{
  "n_layer": 8,
  "experts_per_token": 4,
  "d_shared_expert": 0,
  "router_score": "sigmoid",
  "normalize_top_k": true,
  "router_bias": true,
  "init_std_router": 0.0244,
  "vocab_size": 10839,
  "norm_eps": 1e-05,
  "tie_embeddings": true,
  "lr": 0.0176,
  "grad_clip": 2.0
}
Below are experts of layer 5 (counted from 0) of a mixture-of-experts language model. Rows are named router (the router's row for the expert), up (a neuron's input weights, with its number) and show model dimensions 96-191. Each number is 500 + 40 x the weight over its row's rms, rounded and kept within 0 to 999. Numbers have three digits each.
Before each expert's rows: a language model's description of what the expert responds to. This comes from a sample of Wikipedia text that the model never trained on.

# expert 34
The prepositions by, for, with, under, after and via, often in credits or results, as in Preceded by, won by, via decision.
router:507484447461460495491444499449495476469478497486556537503516561475580542483481532436498523495461439493497498506524413533422531500501500525530553460516515508503500476465575459453506507506540558514469542472512582499493466473443553514494507516444543535497535552414494474513520605554567584495
up0:492456509496526457509515488499372581559476409446557527497474515429554478528554479478483491488496564435477490538487474495491546490463481495425479539546422522490546505432489500514503480485478510500515424524460481517532555534529441495438500412537503542476518537499482423550514529564415600437
up1:661493519462432497488509481493545578481443494541452525452525487507518453448519544555481485467506440533541526579535505419487483508458487521511508439502471505516463553502425488551522484553530475482512574482521582467488573522471473502526459510462596475518439535514464424475582473480544491487
up2:488507514478550496454541394490490469511459513473523559466471550555536521472493515485479486435480515438498478461435516505486480507523506564448562460512492465546459533431477488478552550534488439544500551540580500435528514482460392512460430471493448487521539551457529489522526505426426434538
up3:480503472454537458404473476501476510510474467542500525464577489490491549554454563544426438510558465471466486515432448460528511477482423560576503492471456523492515451453544514530515546506526425514468454490497504494552514489520469519430417493476475503531485446447518481562475407470446512427
up4:547520513472510501480486546511536503462519430462481499400527462503521535559463483522509463459503511468502515498464511486505567486487564489492527461503553497504436510451503493517586491496549529487473499497546561543449505597486538483510435522492525510499553538415534542420593542441460509497
up5:490516505525552575504387448487543455574486470458486527510511505471557498449422570429509465520437464523479512573537488440486568504544443531503581570501466559554432467474540602454464561564483465552441476576503492534557475600510466469468459509533454497543461474506544445551469464513520515466
up6:515518475511507463437616507555456452505552376534492535533512459448468546537589423512494447468580474417504482555586572524538545526570524535524428509468572513541566477484520493541508570491548453457436403559539520463469518569447483472486470484420521540577537490468501435460535558516449516439
up7:547579512509509497463466574497428520493477397499452439532486495513472514518460494568481485425421497532561488422503521443479550521510438569471470408485461474500578507496472456471520520488611478542542529498498545503484543477539483486514504490570540451501493522517488542523489562476517542510
up8:483453506504536534462447463485493460537486445493518556487472469492581526473505511533535526505507506496500456576450494466454566489489448452523527468493451513508552486459495433530491509490508444493501462444556485564457469501590604465505527472583483487504438486531540502529550573401540500438
up9:509442470505478448451416510473536481536539442476438517520470508494527495438454472475502476490566464475472468491500578513488556466463499494442473450552516518537438457464511515436555490548493487538493495468481541592440483491494515449453552441487512528572420584534548523601558546449485514487
up10:503454482478469485449498473506462518457557472543534444514540508501487519494536513410444525553487495517466509524497427473473480481434463557523403371520516423476454540478501474449522524493572402540518517565474488566515491507486438568539515513468492506537400462507462495471477526527486580475
up11:511463433510425563601518508418493538562509428455497434522464558498523524487593475509493497468533488508480488439399436438442533503462500497521450519500490498554447450393482481534549516516568453485514535543473540500505491561498505495464516470414569568584546570520487435515518496542574476420
up12:488498398459530560446488460546480612501485469482572532444525535455531503572544515473464456530492475485488516456454472474464526550481473493456495541535525531558564509484508439472478512460506503517508539542424479482472508535461517559504443437558481539554494420473421466539523527490471486447
up13:508492573517484477469567489528552481495473543465516536496464475449476559461508506484417508436522565438518479522541524508469509546540537495479521505494506468542432514521492536510543520575541460586524586530532522463472556496520483493498564465540494474506531521456434530443542495450484539461
up14:547482510575500497444493494481434430531450462539510546477533489503441508507509483500569523531508487499482503529377496490453483476483490558438536436519424531500544505520552534474501563503527565577561526580501530495490501526566447542475532416503468507529479462446499505543579501467535503546
up15:516530513534456478487432480515490565540518535476555538401494460488508570463529506565529512517558518507445447489476513487482547575492559532500504425580481486513514500513479433499541497544515499472493462477500559511529510503544520631506448460517498511433536538513489482490500465570479487511
up16:498469493460565536488519453499496489479504498513532483498499532408524469576454512536448531462517490550487503487564517514374539499501500527385579507498527507518464513469538423435461521460542528495529488497509429562482476499516484533545443503490499494519463524454485479512510421514505435482
up17:442544468489451485452502555489491476489527499462480518451492537431537516392499527526469433461535490490612492497527446547452463460536496528488470514434523493476492520510531502543527523504491499534497442487548516470522559468564510584455535494512517521539477451421465506481523572433546534517
up18:503538514487467537500542448536506428473541507470460472448545516493517473500450460571519519529521456498486436446483482452469519518480515533523519540557430428556479497486553451566483460557512485542446505520481457513485444495445493528428553472490523490520427437468523562483460575497493510454
up19:395523454440563494486432535501492512506539448479503530457527512504519517456564564546431470587485510463404497491529626505501519536485524561475532440481473536527449483482506520515527454506511437470540578421510468608542465519535540549402506508428477494514535454499530517484495499551473549436
up20:521534514505545462515473482521457576551427479500559517450544529507513483458514521496457450466504480517596540556521554519479528484543434582509531518468486495502508519482538553484486411544513417478401532503448463493504494527467473502503546421503503521519508488538498476571528496412507521505
up21:528436499431490480537502507498464494475467436514425450475570554558474528518543560462460595529494469454481496446480498481461578463523539484439502505494494440537446527485534505509376541535634465480476538470544526449533491491479577488525489554531536508505492527504491550467542496491493535481
up22:527464520524453535508473383549587522530542442515522503513528511450462503558512521495461484491481482463523454533577490481535546513458516525423501494446486517425538549433556428413577449508509520516490554550557557459462494529470483564520453487506436540502459462471539489501467502513487598441
up23:554432507481522454506512475522512484425508479500550505515544539486517537449523497405518491467439458482515558514484484529545468543533562496541474484581510462494432558488492549532579492455490513494474494497470558490446493493369490498508599461462548500505496505522566477581501458454504597433
up24:563507483511517511439512534506546492475452488402578485426525419438552468518480512545423458428449507550537494489492428504525485456556572411473477486410521516548451505530519475499437473515512479469499543441448506533454440547480518538519458528597503496504533557422490500522536522495477559505
up25:481446472415526453543497499512480555492558485499503477516513451520467488490461464480531512476551504512541561548443488487529576478527484545463476453511514492422511559435517576535486570483435506455568522515463552485496458472590443534544475539499476523509543466422502468525525478491519470397
up26:504492536500542525522452524568500534551502533459565549559540519466528499538556509554503518485454562545494531505463520539439518546465488417561498505480494530461546511517500522543490544554515476542536573444441497478477550540522543532502488529445526547495484515472421513476450441521517518444
up27:529488494517461464488536491499506490526498472535581520473517526416555539556537499537470448526454533559519513567425530435423484536507573519440535503471513507546443493501415500527518487503491515470481527524494524556447527479538538462476461505472465546511504493492475445490521439588396512470
up28:516515595539470479487431490479491483470541461463499547489496407419491506529567484521515417447505512532574518446514519443544552551510476510483519471472459382511486486525485494515492546519448476492522497551513528503420431543489440469570458486473577499587487447505443510498568508437480510488
up29:576453452573488518526550495509484411464546482467480526577576421449503556437468477501516578482543517511516498474503438539571469471497525495450563444540506452543557557491555437434499521440476468521454572486450459474485575527513484455523561498399535497456453448494470504549498539509437521474
up30:509492483439474436527470468446472477442503474496513539425498461551518491529500560519547427566470463548573485483518627530540465470483543483530522462573513532511464540559486492550482486488491570511596529509518450541531467508471536479511512509484484509520388489490554491476507532522511551481
up31:505466467497470486425481532501465460478562479489572554540522505493474499505583447465506510427407475461438467523532478570499547500516432552540465503492537483466522481449495446523556496460514549490480555508547496491488495508528545421548443549508509508492412489504459515535546507504454507461
up32:476522482544468473503448517462517495557547462523451497496530484436516495441525504505526541519431533535478498454482495484536587502513552487461529487557443534516507533499519486477554569514569475543484481500447559538543483508481474529505503489458459520475517529493546495444509486471484532520
up33:496564565462455484511484448512519507541514561474541552511511447520502482503469500505543473513476476525483479470577517575526477488521453450487529498497485484493443541463497510454431487523500497500549487482415459514567465567478489467496586537449500548531480479486489480449450532507503522455
up34:552492437465553540469537497500446493509460463498570558460561461435536429495468499380438442464502537502491509455527476479478507558528452579541541546530427463540476489502483503490479631490438469440498614498427513513521457433504577502467535484559520479582447477510505522471453550450477483494
up35:442426433489479472558561442546495469511459531498533495522585480496543471550474467504506502504504442458520465562511501408485568448486453438497419490509455511584453523500506456523469521493549495483486462470488539504512506481484541507509410517520503541487523595477495499445497492501488514558
up36:515530504577573470488493470489540500471518416425457409549496516448551501473576489443452507520468509519559537491432451482514507544492472451512556502431427494496496474507457470528508495502485509460561475491398539434555495536446530580527531477480508486440564477524530458482480481570505481492
up37:463449459510579466499476500486554471471504505537509484469567476416531529538462546514431525606522535559445520517450547512452544529427560501546537449516550506454594548522586503491474557527518518484468571544475546508484517490470472550505551460472534503468450469525525454486478466467416476550
up38:467486539511473522493486478483486506479496494502529514483500526442492488568438536502516457537447435529554485469587484507502558528506574519512531473534484465601474517487502466523454512491497585501522481543458554542441489545527513485511485463561513512502523480501459456478509567514524528455
up39:504547485511495535481491524496473453572563519537556524536513486460470526520485450461541502450491523498586560413542486502526518453513526463363485484530522539456493458573522543465542544475474500524510550497499474498529552525537508492447474491495515493522513557455500474449482536511504491487
up40:489551532472514490517585557520436534504518570494491440507520430509512532530518504538507476480505447514522488469485482554506564481525489483463498459514522472445597588490504496497495524537515547554470537497599548646475497530503487501545488498498528536501517529524473498483419499462522526461
up41:490496532555544493477507454473503572430532540525530534473463463517481517462501429431580581451468517513422450552506479473485507476553524519475517511566463515553446510504430484525507567461546449533472499529441490537484561488502466482499452519502526541526493535518553409455440556563526481493
up42:564455513453409495441482456529472428524533442534545598511485483436440529445515491524520479507497559503492440463461478452472558556457504565493477462549453577531423552489483446443459520528486530505539533528511530516498521525477486495507528514488560547462490504461524548501478529471542569502
up43:441543482553487546373494450515566483504492555490499566485501532437574529475483500483565508520506579482426409489452502506506504462493546481473513506515481523507506542419470478537431477505556478478513476511483598539533533444477442533464466533430569577547496433569508500518510456448501455466
up44:487483583447497473563475447471484562491521541522482434521517433438559462553480459468530483428492429460434569549469480539438559443542500549477584510506562523564479478529423465540501498502534500514460500535485485499475504498498456511464475499520506540509453554557432530480439530544504435494
up45:552508473524495538526532520560518549496543405515445470448483495411520503506468483513408514419529498508540514479432541410488525516499472542502518484591472515548437515472464535547461581450514455550521497496487387462489520423503487483509562501601460469527537445475596539498469459528482471550

# expert 28
Conjunctions and discourse words that begin clauses, such as but, however, because, although, which, they, plus commas ending clauses.
router:530515538500575589563514493508511460534460518506508471516509520547523514454496501466470537538490497575498514507416477531458430538552523502520478527438532516484518530509540554453539489529525493461507491487569529439456550467483488515472510493542499496543469522484524530445599531496556535574
up0:527456530465502579436511488591531506507530455515526490485538532439517510557529499453499460494508523456493394553480507539464433450409529479468566458479482480522567523450556498494440525443508480520558531610464530522471483506453557454484474490437519468499540478507423587479481560489529491503
up1:541514510497471518558483516456539543480527570519489497487581505512534422456447459540528499432443546438447556516482468494444503461453519447554479484510510425426512569540493575518564480483478437471560453499504543515464461492505499458453532500558471543529618459516491482505448417457523505487
up2:560486454526440505491456437505489513530483522536484429482588464474511583436548542574496425482486556543445445542514530477478487438483522522495463533476465539494541470472539507526494447455541542521584441476487489460431551517522517577470562560486476503593465494515462529453494506502532479578
up3:450518416468494456521453514509482484527520570501560487534492472536527500430481462579574449502527538469547510560467470474448498522489460550391477472508439487463500482542523491469565422532590487520462535554499476574501534500560502541516521542524544512462541496492527490493503459522527480611
up4:551536415498529566476467534526548434581561497484493482554479511500487497497461516449458489438474534509500517388498483536533492495499498515469490469597488510480415469467517495539490521438539488553507547468481586449540514550505443498535492541522463462549492568518531534490543459517472469481
up5:501515570451543525479499474532567506489537489508396417522553593468500499476467542537506443409544526591473497469502474521532507557491480415522510565470528487492530493489543487538538451510504468572501546509524469498476520531531456502539482465471569512500536433484506577525465526529514423555
up6:501462467467519468523524478499582514503513504517418401468478514484413508488499503542535567542529515524462567539511489524508494448546463521469495443463500475504451570451489487527493499422449474493463465470458601510434528551552494496491504430494529527558559478520440517517476495573456581515
up7:515536521470465544519557522548472496577540562511480493451496448500532518473589515545474475436570477471506458512442434468501469517509473507437451412480540504544495510522515506517510453472466491517498540485481467530512492514451536512478435454490536516512535515491497551477457534483480579548
up8:467468526522484495493453549480523511522520558520473521500520423490531494515532534480482475539537526521473458507547501518499474431456563556545515533505525480528514572522522506479534463478485497566488548482473543494482463469528511485514554426462546504468506582582522546452495485434567555437
up9:454477502463430547523440559504558557542499569476454470543514563497457514538570449533529482506537468535467485403507425510413479487547526412508463496598548489452511536558474461522487486445526531596483473530513532493556503417516458540497435483483568484491476509458459510492501571511481546547
up10:539482519536484568484511447541544507474489517511520498490504472548472488464506479525479550597601478500578471547499453461551614515439463474514464510487473458490580514485540483476430511451453565562551489586457505460516537469501484488510546501443496434514568450494520496463504503453471461500
up11:481573460485457506513511463459480487466516490453439470496524428458488443567474496453481485494467553470430529521502469580479461511450495527504496502488473549501514537538489477546429535468484453528502513544517490481565528519517502546543522486541473548541522457528425557493490455542468519494
up12:502484498499466408568512466549483545457532535538545515417467489447501493466524474522545542483448557544486462513485578465582541474508507545408487517419589414558475482453544539600517532516513467561525509522479480502482564516530493526474506541557434504447439474450445544457489490499516515511
up13:519537471438520474473420490543463497514500516521471515428483538473482544499562551530524471440534511393475541520467552436468494481452521520504544436433510404571498389482575494542568509541566516559550433516477513463481504468487497458478549477558563539513523438480587577478573474487457571574
up14:497618480528452571455480498432438605440498605455473538509514540491559545516507562467528416538502496529465558474544502537442464539565461496516468487500490468476514466521487465557511484436503480570448496453555502548542597418508498496473488534462532528530525506528487444529431499471515510558
up15:463547464465500567476517462545495483536522509546459498503466544476481513532494443562552469527523493463469472479491442511465432468484455441528585549565524511498477505455535416474486507402520431551549467517486552450487480517514532511435509547488397518540519521502521452574480494487506488489
up16:510507585500536520488553492586436484497491560516481418486487524474482524417545521534476472546476512559491472560452451478520486492468479543520427486508528522477464512447517585506535537445515448554482490435463499441552525447490458485471512537477474498500509442500494536491540475462499517532
up17:484477520510477453503459496514452552542576462501493475456488543538511482490531451495473473457524467472523544470426543565441545407470484524428488514563495482486477461493472479490469497559483484477452459508492526524472508544528486556522532596452519477572543502452464489503533473545469480599
up18:478502509484551553511551462542532542496469508525448516501519542529543564420492451532526435501513514511585451540446528491550512496567435550553500472524441487511533524484505518502514476463488428493483515474532514511528499504490558556517459512446569411548426475511409444463482475474453529519
up19:491491483471516504520538477496536469600551571505548502508467564487443488522548572532474420476495506507486458522487510545457522504472524543511411478551471459479517530491523492541474519567508453479557482449499445525490528457497497486519518486566529486457588498457487557495558415527538517534
up20:490401475479523473458539487492447518484537563504511558530497496500509497515499397517544535505567527517508519526496481455501495502508578442505503446499494536528612471526555487502527520515487493491523481524489479502535531470528440507492529558417510423471430526493444516529516534561492541518
up21:437508566564465557480419492524421435541534553475483516450517515541523516523522499481532449486447580489435490440487464444490549491536511610458466571526518489467511444478565530504629489489530522593529420470555515500561503469499522504574532536506532490492511487494456453495565506477550438459
up22:518537517542547564506497490536525545554556422536532496458595572590502539539485496528546479412413527522484490506391544493544484508486459502416480526506526539487544497478471531455544519524499467490531480519436497528474530478569464521483429570476511500546522485471484563480423495562467506477
up23:501515442496521507514459432502446508527489466418483437491502526485502531552523516554445469541548449499486455491571449443461558487504503517550558505496496512546527558483489460475480475488483410427548491565518467470499511478535497505558509518469493437520545573534540496487480507556542474507
up24:491511519468502571543404518522529538471551457543435531462506431505542476496480424566489430540499508528487477490531490500486494515452488519528488464455481447481453507487515481479473524536557547482554483490512510578486511544536488567467489472497506483457529405518498544488519568491503551565
up25:481450540495491497524500415503535515544597541495550412533562521488479428587486511560532472418490524559489544491498499521460494517576526520512475542537509558465482545516492486530558486432565435505515501505459514463517506504493490540562571464481524432576534504469497556490471522458465460583
up26:489523555482557524467465481506569486524565500531491450556543440504549481505467457481512495492525477620502537461524485511550502443424467537445531490430508548512563458483518506564512457454570533452471530469516456450489466500560475409526474506468455536498484510459507508526450469513520557503
up27:487468505493487532454576558442495424483503581417499498492562453569534487547524524506435472489470578512461500489505480523487488466535517461447490490478502511525531479520526520549517501521516507518468478520467459455524549472512460489504586517499481515490562537480468513574446456401520486533
up28:498530540520503553557541475487505544550465597519504462400511479530559465520480514520445426480526491540499457514527540482441547496480584569531468495615550535594541471536435473453489459447496564522523552547491469559532526510579543487476503479493564480527518479511467483563570525516579529508
up29:503577436512484500457489408555577533517528537526477437506498464553530512430530503465525511512549611525513533451577474523485461462540481519511461460565507479494471530578580434507515462555533510412460456480493430493489541483470430498572475490499569475581481501549518583500605460414512537512
up30:538457499573476500508551510541417437536450570451531535494500516396464481527480536481478503500513521510512488498485480571470539423493441500576560514538462465561485547503403545517542519463507557554467557490509550477583571566526535420469515541510533462477534534470421541587508495498520481528
up31:517568588520523483515481538514524483526492539477399482486476474543448558472518555505510441537458501511544468515481459495395509522526436533526525532562555506490478523466498461486509502543464439519472588435439478497397572522473478514542540517506507503486565490454486536503506525449481509508
up32:490499427546584478546527473523490509541468464461449489402527471504413438502470564506467430512467546506454494574485472431532509473472489583465396489472488466460486514428470545482430468455518465472464515499575472570469526531619431455470519478469428466516521511418504518484512451539493574519
up33:437514525484410507541378520548508420451443543473448536507549472554545499485475467497511517523510489472489489574501520549516448488468526547477459558522535473496446506559471521508566497467526532550469442479511452485514473451515497450449500560473498502451428513489463445487554469488480535483
up34:533489496525518484539534448520471557453467513519490538471467521398473456478459508522489497602540516486451526497472531554470496434498498554518446497486517466491493520494559500460502487503484453504531512534491489520464445523438532466468559493480488485507420506464513511504508553493472575488
up35:503525466533461468546479543599570451565489584549486453480500458523462545419433508446493489532481569525435486447430479488457437484470562484447472530449487500551514498528438527457452516488478480528434479573562440490494505504496505444489468478498546531489488538506441531532465520506500506500
up36:563545471474495532501474472555537519541590511539481531495541558542417535509508519516537527577503409510458529516524632489455563482523548492536472497574491493465433482504494484454427518498426498470476485505496521528507474519480490475501441457524557591530555520461485502462488519539528498487
up37:530482467494542530433521560490438520468550462508482480527474497562475483470504519467530524508531477515522513521503533476426524488437537554506500449485451461487492497482550479482509451516525456455522549478491531575549496559507424521512493525510473545518494527449386461500496547385485546507
up38:513578541435441563489511502469540510536475552520521505508605531458429513508553453525566499550570489514473506522416589555407479522492528542501428499546424488406414498492525540508510438526479494437462534462457435521481521466495466582508536469493494452586498455520440532462498486509476450439
up39:481535455516505561518484443517417459541455532594498475431574555505540536555485454522513415559643504474542508525459412486548500469511497461542556477492459463562518492579511539495474591524459467532523492454486541606492583597531442463454581457467550493501546398509492510512520432504511434464
up40:505522567538472490470511459475471564448499531460512493486545530492438457497519509450471555444518455534501468499481465475467511474499494519447395495536486516462483544532522492490491523449602465515424537536490507588494541426503417444498558508474520520530523465456488565485538431556503546577
up41:456495527524533516498466458485448428493490530480524507404554451488517460439509468597469465558503559545521594471494452568507495457443456449433549558444458465498464500530474492402456468489519489560508519523536500493522627441506452491524544503578515546482492511502587472522458532469505532505
up42:539521549498481523465425525507560524503467511484504463470511530422533476554428535595518440575548524583535506492516496500507513555395478521487494506506465434476504478430520500479495532553515474533424536548529541530497533529534539536528597534445512417457490496492479468501444484473525541439
up43:540539536489500464501538507533460449539432527508500549537464529580469459487539513526487383485517457487493516516538446475526542512485529489535456526496476447437500548493547516481443527482493465550508467485458466497488551520493509489493518481435509545546463517399488482501513575511490479519
up44:523520481452465478481496451532546501472506442483494491467524469547498502487472456543465545526520579572493464548507477410512520455449544500532476510504479455441508556493532564471490502519495484529501480478457479496620503452479442513544518519540508448530505422513490500569512458589504532529
up45:431476508485505504526442604507452499484562497518452456422501534456531525542516519533580533554463510508488474535481467500503542436538507532439498552455530422504551513534567444582477496481455430498534512567420484514459520453523432519500508549523501416468472490499476504506500424446528541533

# expert 38
Capital A as initial or away-match code, periods and commas ending clauses, and words like because, but, that.
router:451522490473481495497537506528518475490456508480498498502422514510507503440439493472428471565541468479492479501477527554469528491470469504551521464458462524507455536511441512503467509427495544512548602485485532517566504464575520543510567478620475536537454503461470506477510475516498481517
up0:516491548544496526479499478594490523579490549506511481447576509489508545471465488481483495507504544555437485535540530463445488462524419515490459540437432450483486437525444511509470522430499608499435538539535520523522516457521487522489530475532577528499457499490448517501575486498463562518
up1:578549453515461462510547533494453480398571539532487522514492491454480509553473529480491483477559512464514554511508488490472504547536454510491551467517545488514510487526468545518528488457508532455569499496448489577536494543512480450523447482583423530533523519526479541492481454510574531518
up2:506600504496518487554476492532503576537544552525538503429488514519463510533586483386488544498469542471428539509528508457455494532478478464396455484560414508474392474534534472566518509526479524558471474510475479499462534473463524433491486513481527533555506482451467483492481542464444578498
up3:489476426478441518472556433515520528511503502508448482523514497433583567533459550516527484570426492522525520502466523446465450460506489479537467497542591553509523503518488455436495522457512477551500470535514447518479573438562540491469421524519526473552530464488521481500533581480404549534
up4:529511468526528517424570518550472530474494507569488520507483486467482500472504501470538468426497556520473538518504510437425536542497485567544485519490445507561468550489588518526486545458569465542537536494451514496576535433534477569517531540548480484487530460461476468543463487575548557513
up5:510457546460515516582498462510495551504495549460424466493543481435504539515477609414458495444510491496541496520544474437550541439483507463482498577569508446490481518523525472557498425506569467531550488543508527512558476437532494483473547483545473495460464494402580446595494449474428538531
up6:488456463559448492569504430465443449531475489486455467464512455483533521516499503480476466514544548551524488465478532505592513483484439530473453474472568539509482503482534527473549550488477523477503511523528484467505454472477553513487475476545529507456396550390527420523468524544464490463
up7:501476530566508466514489510543482517556509460546446512442507469563451467463514475482559508523443534500532530456466520547466503526467468475542518515556454431579467524545496503511549488572499509495457509472483487489542529476425466511471465493530526503542478484463480550498509532474473475557
up8:464500454449479472529539439479492546498513447456504443547472430507480565490545530441426522536485485495505492461496422467468497495515437534567471514508585480451494541467511521472506490360533499523520529446512534533411484461553463500479481580496497463453447477407468541539489506527546551512
up9:388534470508458477503520464492499475452453586554595414509550492544581515498450529542489423520485487436505494501548512570460505562488451538493500484480502487521470430513524469519544496457513535536564520527510551502541481511494497536469516486504404512474529436483470475555496487550523457538
up10:482543507514496502544573494501553463512451508419508520494486486433503428516489524553516404532552489485507471498509520488450520486531465558551497515560478560528466495517510464481460514494415401486484563543449485567505486446469526562494540479491567525430535511469522566443550486486543494491
up11:472554431516517513491567490495485528444516450558494541486514458499527477477519470471520514457506517497519559494517567534452546475482476485553496396528461516512545507510530491491491553521568520472473515569574479500484557479493509479494475506530445568503461475485490491446539518526482507511
up12:552516544482486503542522419549463478541547432523476493492519528483466520523472527488501496540515535504485489544455517514477502482409457540458529447453586556495495545506446555512535534422537501465544477507504506471500456488503508501488509502546497557452578553466505498440408473531569455484
up13:494513398509477499419475610478530500475495505512435500501483497434449530500543524406474490500498541504490526543496495526486494548502460520531481506512477458461438545490501415531462533467485457569633503537566514461497427465517463539510520397513489500552434453427482489541530511487508498438
up14:536523539522531546531625441504590474447509499477497438562512507501522518574414514469510522522562495538544475531513545447424517449518493580479571458508531568516499494469523493478436502533463500530492536539435498524551556518527480549490543445537488467491492463466503523558437508493502500484
up15:512498485472502443530440525611402463526461512513424532535501466470523464477551496501495457488500496468478440500498517561478531476508508524479471470441499506494452559514387479463528530483542503485519534498473522553485493475461552468476451510580521523485539591535515521471487459510553486513
up16:436490453445518564446464467484453555464505491441462586432555487481559432470484517503477454491564475466524503521514497508453540477463557471503548526454510529488524495544484548493497546500483558506503449462504525469530526452488448474484511527513461514467565462498466488498458491493495462474
up17:492577494495520574511561521417541472519438529531570577466460530528548490434425443456526428514482539479447555490586436521450464525443471541455475525500493456564485568536469495477517520505563479443502548475550518532547536494590468502489455490540493456425495475495517416464494441525498475571
up18:553575508512573503512512503511473475494422574470520447445495482457534547478509554516460565557531458507490423442498491435547571530505565481486520506559469543526424465450460478442477529545488468484528485477499542517509521541433476523505500505545573528509442492494478471552475511514431487449
up19:460533580578446458505515492559454470525511493528440501505442481562504558454460508518421505483478565491495575522462506498447561486514462477470496516527579522567500428558436482519502467477527537498532514490480551472551493468528408510515497515439460533483475558497527555516590509454463509556
up20:513455520489513525489546521501499476465528534468470478448500503544529465526469521565469514496490553520506516536569485455512512476575472439569488401507483484472513600531513455519549475458489501462474530512569518500442552438543483389550486535545477541469544469430539539561468471480470556514
up21:531488488510464502542590495511506542587485508461508491512455442492557503438507506483591493496516515505535575520507496525511475511486535541452511500516537530576468550490502475557520551497481531549523484533522469466552500435505570505507553438644506498495490449516521527498456484565509465519
up22:469484457524506475462480500529580461497441519520485412461489478550501448566517511490545526433565507451465450510491531541524571499467489455467519492523508526487453508543481490485458573549452464477491493503524478457522540548557477564530544506604541547512546496503470522519444463483496479559
up23:459549496498473501509464444513465533458475480500422443513534431469496511463442515460533418471484529508472525539486516456482511547547535469416502421516565543568491473511571506587562571442538503494492479441501526541522549533521562545502570536577501602495518473540476503570483508517518539501
up24:511456472464460460492516431592584504526505506536500526572554552453443496528536502521523513478438472585492458523481448500460573507453456512473442481490515418494540479546480464529554571503560437520480491422496548482516541530418530480522574510492515545469466493499460452453445490523473555480
up25:413520485455492444496521471499531534550489469483534483518488457496475424488435477500534435602521567512457489505456513508531523527548430461491493506464490504513526529463453570541465477462544503451506457536560450469527537490523482463492511562471530490475486469433557485485390503553449488511
up26:417504485414550499520505481480537540513586372474406500499451535479466469474502523453515556530578533440549500558454532524488509535518516551484579483520506506502505517488493473496460538480552517557558449503551480500548547515547446526481510422514470442602473467503491562511516595480433527531
up27:458535543490461501514501495595460525566541480529486445528507531530351582528466525556529495530498516456465441510474493440413491497540478504453466425510478520510455525496548525497567469475510505491510480499442550528500511506502460514500536502566537568576406500439494478510592462538548570532
up28:475509451500526482439487503469481569478457439537555565497504428518465481524478500464522508534452486449544498493456469471494577502520452554460502499503535466513550559560496448433495541428514471502518511497541518524507560516453438563474518508536527413543448471458541538538537509549532520467
up29:551541506524504549482517507468477537480491527478520460521536507519447558525517454479489460549574464500535496406569561493502545474470412528471492492512544522427518571550577528540561442449495568458481454448473530489561490517521499463469622521561542544485441454449496418499452501541572556583
up30:509425456523507488531482448490465551490476560576450507529500472510560487506477590467488487566532431475506460443444519464479511484506522549482507505519404514523513533580462441476484564498485567442527426540531559459497556516519516574533517460469564534501482587517533567488544460554478494590
up31:503537428482502489524474538541503508567499461476505480478473562492500469442421448485503460508523456543488492469546522440416518481458500602413515487488494504536493509472562506456489522431481514538495472541428503501522528472481491565434478448509545542508499458462467514561477533543396522493
up32:488461442529483440494480520494425548539467482523535473497531436424552475551462545418469548483461503455436564523462478558474545543467516537479486432520542568489434488547489433473563519468485452490534496621388547481584577501478528555494517378496479489424501526466561465555409482587533431496
up33:551531490505444465505527448506471499395478478402436450490459500559469494442516509525499507535475464489454468546522474542560487469545463549510478531440510521484489497453549566525522489541496422500505533511453489524525545525486493547489417405529507552521541504485521531551454470503442553527
up34:466599438510455523543533455448575535488530525584463519502535501543509528529462493505541520436464559496472509490467544489478535474503463461477492498536514504531510496522495469531501548460496598469467525481493503479502502568468573535461499494471489576498450495493438530527490471457527543509
up35:473451458379489565463464468539546516496480533493476531477560515483520542479519590431458523443472433447537513522617523506445583522474514513506472389514562540617477438539527434513557522489493428586515500484470525571483552498482483450489490546499551434538560478530493497511519538453432471442
up36:457592443514565497512502464527496555474473493465540521514491445490537428510475532506513494471523478489543596478459499515586540451478528490467494496506551549572535495550517495482558504515524502578469543507500509552577533532476502590430491478545499516549442446518483444502464493507569545520
up37:510518464525492471484495467508454518499475528538548531479494504520469457458503535475493445523541509540532475578558554512453579523493474571537476548474441585374462500570506556517519483482456571472485506513527479486538573547449533504501577433508416520553524475530476537497430454498511475466
up38:578434451430428460493568532542495466568504526527482525496446544497474510489534596554456501454485470507485486555441486470412551444479479505474513519499525560604430498518448450469484446492537525480488553492405480486506547606470528558502523445532467586471484483493501547459464508546505454582
up39:467494449517494510452516541520476465571497488494480442467547454500526503456453443449481511540450473511507551461405532497439448499505400484469506481518480498474537436496512360541448539517487519512471525575512533489535483530445459451524551509568491579528503573455514528492448470533484459509
up40:488484474545411574513542531470491467510538565523482492497445408502436492502514489544542494388472523440458502496588483556526484433531494487471446487493479470538531527543460492478453479503449592469469516530443396499562530452458438564530531462451476514548496456509466465443445470537530500466
up41:479483509498487450508549565514585432463428554498482464524503488506462485518486479469514512476467514581554466488479515524503548426557529445470531524505540576468498488503482538541468495476481548508492502510471509469535483518493490443516534453490539516479504501533503453441485481556511533452
up42:494509490466467471428591422516455517514520525567460517461496435480455540450523529463473453515445561495522544495512538523519485541530430419507512495480556513620446567520587485476549526479549491549485487453483580543489454539504543567508503480511468543496479479443521552623475551513464455458
up43:437436513434466532532488530510483445543461480476504509509491513517516565582459524556495524595503478453406457544521538477517514477532565492535439518518458495434489532497528499585572492454542489458571550552509566528489507500433518564477524508536498490510398517483516471425521510596483524499
up44:458474484544550486467510547550562435477462577520526493491512507510512513474476489469531531482525568477553471519472483472464451457440452560501479466521490482484589505498406517530507555506545498497449491522511449489523467473568501531511510442468534536549521453479458536488541483484508512516
up45:462488454531572529559486448475457468518464513524450486463544451463486553463563515543563474468539490500540517452537454597507526515487516530591513450489506446537463474513444412488491477473482471511406469526453516522507528464480512587498551513502468522499498470557535500484471543536515475523